Below are experts of layer 8 (counted from 0) of a mixture-of-experts language model. Rows are named router (the router's row for the expert), up (a neuron's input weights, with its number), down (a neuron's output weights, with its number) and show model dimensions 0-95. Each number is 500 + 50 x the weight over its row's rms, rounded and kept within 0 to 999. Numbers have three digits each.
After each expert's rows: "comes before" lists some tokens at least twice as common just after its tokens as in all text; "gets" lists some tokens that make up at least twice as much of what it gets as of all text. This comes from a sample of Wikipedia text that the model never trained on. Tokens count by the router's weight.

# expert 98
router:604507487512465556499454483586506545419520523464524464470488562447505492513399524347531565548580532611576480532621511472436476487489564513542446501503447466518584561427510514540443502482480529488488501526498471402403530494532566497406587433524481473595457457481466482519522464458476499502
up0:462517534418490409470493555490501418502340498482486487556501465581414477548509553547421511523451409514489578533504530478441457597538425454567513532528656473512484471494570482560430427487497482520487477518478520444495460516486599560512477474498557501468520592551513464450429531443446539489
down0:468469648603545554492488447590543460543504448467560522496506512492427449494453503533470404522524413452486584545523463426430478435496491514502511503511509453444523512492513447487520567452470475500587517432590504449568507487466541499501517506458518563416442583510533358528532465568487564606
comes before: "|", "\n", "-", "==", "The", "==="
gets: "\n", "|---|---|---|---", ".\"", " November", " March", " Year"

# expert 153
router:514546556539411501491491460554597569493545483462499460542477419489516472495473521384483531491635440525580461552615571421438560483492567485625492481530451421477488516457454556559490561471488491532551524544464477439535527506477494489480490409479516412497523468504448449423567430542458511576
up0:542415486502466498529509555476514446523534634396463552510442503561427596450478490484464472526501556557394488529507516559511520441524504523499475571430571392535453479551438470515557548514635480534526450433506572485514496517547447556582381482507439535481550529599505509523449473499526532473
down0:490530479592506501495613483498514524488474452507484508479551441465506396484482441508522598588558484448501543431452446605552486481508591547593483385473507422498504513485546479527511413434497451448476539518531418482580449570430505532496499503532479445494574548546613439489453433568471454441
comes before: ",", " of", ".", " and", " in", " were"
gets: "s", "ers", "es", "ions", "ings", "ies"

# expert 151
router:569508503533424546556455453565500529424513567449513415498490515457447451467453495385505499585553509595521420588611496461451553491462481506557488460553415448506593576462463526536439525479517571489532442483454472528423514481515480542467573483563479432550493423550364448512539505494524479498
up0:511555542437519494516450515518602473528474511652524600499579574501561503497496419527464410462450537504429427510509531463558478423509535576517478510464489556580492464588496560531562410489483466448537435508475471424467598537508430523467516572544546487488538431549557420440470520558469463456
down0:491501496485523509568431506506461439427523573533403407423530547501522522496590502574506548543453461498426529566653472585465508459593481494451403553441522499479558521484560548473492528441472546526500476539365487477416547533599485467530417525532498530518456562466426502528526514458495468474
comes before: "-", "|", "\n", "==", "===", "The"
gets: "\n", " Clade", " Genre", " south", "|---|---|---|---", " above"

# expert 149
router:566359534498495488487500419588481520449518478510430478575491502557498451434450547451545496544589419515524464513562544485484473451595600492553436446563538518468541556523485469488543589417508428465558483550467457476540419401499581502567471506474441491461548446522402427476516449536514476498
up0:472411496497490550564505510528497439548515464456480448525389561613488490497485532618511388549459467449505503514484623497504501505590488616408482543509519514622460421598486532507457441460441495498554456516537530581521455472484470490434446478487523478473559486457441472477413489521485551441
down0:512447468547447435434545517492492630477474564468482448491503401464525459454451464471532462468499554434522564568522438514481502516485557463548412512467539555450489493541511487553567592498502538463508425460466417481598588571436501481512497544651607483567405526459501478491546464520537445521
comes before: ",", " (", " and", "i", "en", "k"
gets: "s", "es", "is", "ers", "us", "as"

# expert 230
router:465565443539497547478501462551479475490464461472561569541438515536566510459476525410505569486497564553544589482522479475528543597478501560554492410505504507544467500411539493539501521482495561474432506573520516461570389530478427421497487419513428540508571444536457508555443511617505651413
up0:505544521470477482493482498572467438497494538476478558573536537591609440484462520533491537422509512529419546528490473506497383530515471426506547499476482511600424526539562502429562483474510513504372520598554579445487455449451465409483466496569520491562504498560499448465325516495522562474
down0:484541509571459516425517505489522575387464557439495517474474440578526589409426514496441492510469544528495479449456511523470523529452492489526540414484575551540474582521403477549544490470361543505535484475455472476548502585460470472450490418543518530565520509520604480475641425580514463530
comes before: " the", " a", " to", " in", " that", "ed"
gets: "ing", "ed", " with", " had", " has", " have"

# expert 52
router:493527474515495515584502428568504568489497451571483600489450506472507486475480501379541587524493503544522524595578502541435515535459586564506498401519499416537463505423511527548445522550535547463524490583458488488524401464488515502592559415439418574442478447494462502497538517548462613415
up0:514501563435428460559489492433425589504507452491501450574501532600481439406509482502539523468504469468512568482511530425383458579612427497483439471452486546501491555567527476467479487611457484457451431536547468437529485575540503585564441503559538501470505482540436463621486570535467482474
down0:498461441534519489459503460510501523512476431423490565522488455593570521488610555423530496467504487495534412490513403458406471489488384536588577506508465519528486449531434519436535517435603574536513556435432439578532489530472521422490527441518544554469494547595407550511569496576490495453
comes before: " to", " the", " by", " in", " a", " as"
gets: "ed", "ing", "ated", " made", " used", " won"

# expert 165
router:428554438486563452477485350532511470483497483542499577543500535590558475417372481576463567479468548484584527406526472468558464544486459504504469521429490453535479447479448537469562453501502565541451539506521487558554508547483394467545562513537422565464575479455494542573472476551545591469
up0:415458534546515482545474500459559553573574497456354512593497603494466452515479600567487546436414449490422529436532503506542476491457450524462540518487604533440428458522493515475474495539541561547434511538532575550472431469465516459530485519536435450471582526383469486511475472490532601466
down0:403550532482474466574516470496521514496551616464478509561476396574545502489416440489428574474419477467491490413448456537537473499530503553416536513508463524561539485495462566456565515434457474500513440518448563520607560478509498523521445481445570433590435524614528535410550467530457551443
comes before: " to", "ing", "ed", " the", " a", " been"
gets: " had", " has", " have", " be", "ing", " t"

# expert 101
router:532489524545438498533483451535596545455533497490524419531507446482496416464448536367475497490653405553609467533625524445471524512491560511594477471530424427487517493439449557541498540505540492576549534499504529424503524493492539488493509394464509450508496456479489474427540418529498456576
up0:516443481541510482546470493388517448554517415573572528513494533551538390462472416558441474555476536559456496550512493547477448475540491440502417600554499487497525413587543481438457500518499513512464542553502510461536466455422543516627445507438527528469445487605525512610467477560544580430
down0:466501494489569352536523526450435554373433533532512460514481502456501513513416501583559512546437494564518520413526549548536486590488432490514552487523564522477462552505436444509553649497404551508461538496539440425553501480520553545486464526442500554541493547515550448497520469385469451462
comes before: ",", " of", ".", " and", " in", " were"
gets: "s", "ers", "es", "ions", "ings", "ations"